Weights of a small mixture-of-experts language model, trained from scratch on English Wikipedia: 21M parameters.
Below are experts of layer 8 (counted from 0) of a mixture-of-experts language model. Rows are named router (the router's row for the expert) and show model dimensions 64-127. Each number is 128 + 32 x the weight over its row's rms, rounded and kept within 0 to 255. Numbers have three digits each.
After each expert's rows: a language model's description of what the expert responds to. This comes from a sample of Wikipedia text that the model never trained on.

# expert 12
router:135139095074201172148125146101108126079155161127096209147151193148190121170123080042081239117205104099106134120142098102165161099129155153097184151099072126114142097103138095137096107068173194
Numbers and quantifiers

# expert 2
router:138137107096180139116132106137095131132149163139150125131139131185149119194119087076097151180143122123055107074080103117190173121095156128127177146077068126152180086113179090120177115137163199
Table pipes, article-prepositions

# expert 8
router:083112092095167192118125112153108112182135114156041166144141149185169137115141098084048174153155115117111144082076128140162089085134157147104148122145107142088129069120147079112148111155141137
Past participles, reporting verbs

# expert 13
router:100113074099172131144159146127109117077157167098121218199141164173144143173123099057088200129134107140061148094086059108142145075138140096117147133105122097128192063131153104135127119132170137
Word-initial vowels, accents

# expert 22
router:115142108168118089124180075102095117142132156169148144153178184174139087147102071106140124159140110139087147060100121106172137113161184126097123139085081115157172067058147093136165102158137134
Mid-word consonant pieces

# expert 10
router:141141111120169161086094139137104116116126123125115159174188145128159066161124111040124134134161132107042105119105116113122158084124169157066154147076094083093140050129217139155124084116134190
Infobox field nouns

# expert 21
router:138124074091201130171164137151099124122129123137101177142164164167171078184131089104074175148165094134123106109101122124196162090168177123170124127040047109151175075100201083150141110088125174
Letter m and accents

# expert 1
router:130117095116195147154123114069096068104126128123040144155166217172172082185107077078100135157166072144064134119163101124160183083134169173086166188135101138120129056085170088152144098071116127
Capital-letter pieces

# expert 9
router:144147095116177174167141112168072081126119115105134158138121169185154117178150097044087160118110086159091077096124130121132203071156179151103135135110052090145149075103116096131100074146191176
Particles and agent suffixes

# expert 16
router:100133137158177163118177121109101100121128174109097170140136218204188110165122063105124221175144141119092095155109085139201154102141182118106142150122100091142078079106176037133133115136154175
Function words, T, -ed

# expert 17
router:050064083118192158147097098153036165152108173134171177132120141126140124171125130102123144149083124166053119102110123107135136059142168159109106122088104131077162070053152103162130165124151210
Spaced punctuation before numbers

# expert 25
router:132125064119185162129149116157102146142132115161115208120173155149199103140123119122092145145095093140088134094046118098125156109138185105063104148136096127124162104049138069114126117101170175
Spaces and initial capitals

# expert 7
router:106070096097161140131166081104130105120141107093164171194111159156206102158118092058100175168123149124063086077130090110182164114152119170109081131051108106137150105099178070173146075087124158
K, J and foreign syllables

# expert 27
router:112103087100218169174143096105078070094124149097153132158137144179167125178114072038119146123135153156084121087121122118159166098144147185090183124082079111118124123123122079131123094106171175
Foreign name endings

# expert 15
router:083109106101151102096085108155091168138151163165154190158165155188166131139148117096104096189131106125142131095114110108136151095093167124142117132093102085121193086091144081149133105121135167
Word-opening Latinate stems

# expert 29
router:127155113112164100150150116102127100123100140129118140127129149135152078163074080067099128151155096158018114084104099138181097143145173105094109152085091103137174069144180090165125118129110156
Capital initial letters

# expert 31
router:105137094175122123149097121162113149110156128115073171139143159167197105142126070096088182166198105140072126119079043137176202069104182162078145158124099097090146094159189127157151110084123131
Lowercase word starts, years

# expert 28
router:090080130113165138161102132097086156126121122120113136131146122170143109158143086075066124106151053143106170125130118149186107060123168131122144114081136147094181096128161086128149072127133148
Verbs, prepositions, prefixes

# expert 19
router:108106103132149186167098129140085060106165161132128169114132150176153147120126090130144124156148117141077132101114129114162139078155148150097158155109060094117142057052161093103140101112136166
Sentence ends, numbers

# expert 6
router:097113082106148110156127133113103110088133182083148136174132162212147131161162064124092187165167075159076120091125096125152167110123156171110193155079103149124127071084129107132119121079177154
Line breaks and time prepositions

# expert 4
router:132101088099201198154147119123070099127152122120094166177134153169180113225132084036134140160134152165111083074117164074190144052163156146081134156089065122107130105074150085152163099100168145
Place and proper names

# expert 18
router:078100099161135176118092085106093119109136115106080165158123174156155060148134070076112172164152138138074126121122100081157165098135156150105146115102082124116090079137155120154101072132134118
Media and work nouns

# expert 5
router:083110084108180109150148120101134123063132135130124192127196147129160116159119100087149139144174127158095111042118103062160124088136186120101122172064139117139204080123106126125164148127158172
Lowercase word-start fragments

# expert 3
router:107135087122187175123119093124084065138105123109110158170206197189154165156128094098120158152173111090099114103108140075153129083102149176086156112086089149102191106123124114143146106112133162
Short word-interior pieces

# expert 20
router:111105101116192173094116111092085131113114170145090169200181191197131144148132100080135192142161104142123153104082090129115120100140130144106102153107124114134201040082183117121102080078193190
Leading digits, list dashes

# expert 11
router:079140116105166173192118127130117114134132165105074140157128175147165119206165104056124122087146112128104133106076102119161160140121144110128117108118066154109145073113146072127073142069149231
Mid-word fragments, closing brackets

# expert 30
router:048128127104189180108112139067113128160134155124139149209166223195149084165142144092131177177156090174093118098103088122181151088110162107113155114125071138133154127082157108097129133133118165
Paragraph breaks and th

# expert 26
router:105115113130198161169077115136078128119139151131073164141133166166167066177146082062100160185177127110082129105115086143141164079139143136095170116096062071140121091140161097178140098090124167
Institution-name noun endings

# expert 23
router:126116126086183123120122100116044122097138137111060173161181162167193123161122062059117184162163051092088147129108115076155145085135134137102190138102060079121126085089154073161108140109125180
Sports and competition terms

# expert 24
router:095139112109171181098127168106117134126125116071117168206183176173154104131131111097138162152163117180094091097122090098163158140132179191093103156087067124097119072146141090135134137087142152
Mid-word syllables and prepositions

# expert 14
router:039154089114188170148179137098097089111146166101106164167195181147144116154099071079072144161138078149056113093097088121175128092175104145109185142079082085146163066066166078171143112078130169
Conjunctions and pronouns

# expert 0
router:120091112124173103119129137140083100114124169102102164155127148190196132183068073129084148127110130127049157108088093077140109087153176117122193152081068121080181089137136089108157091088166159
Commas and name pieces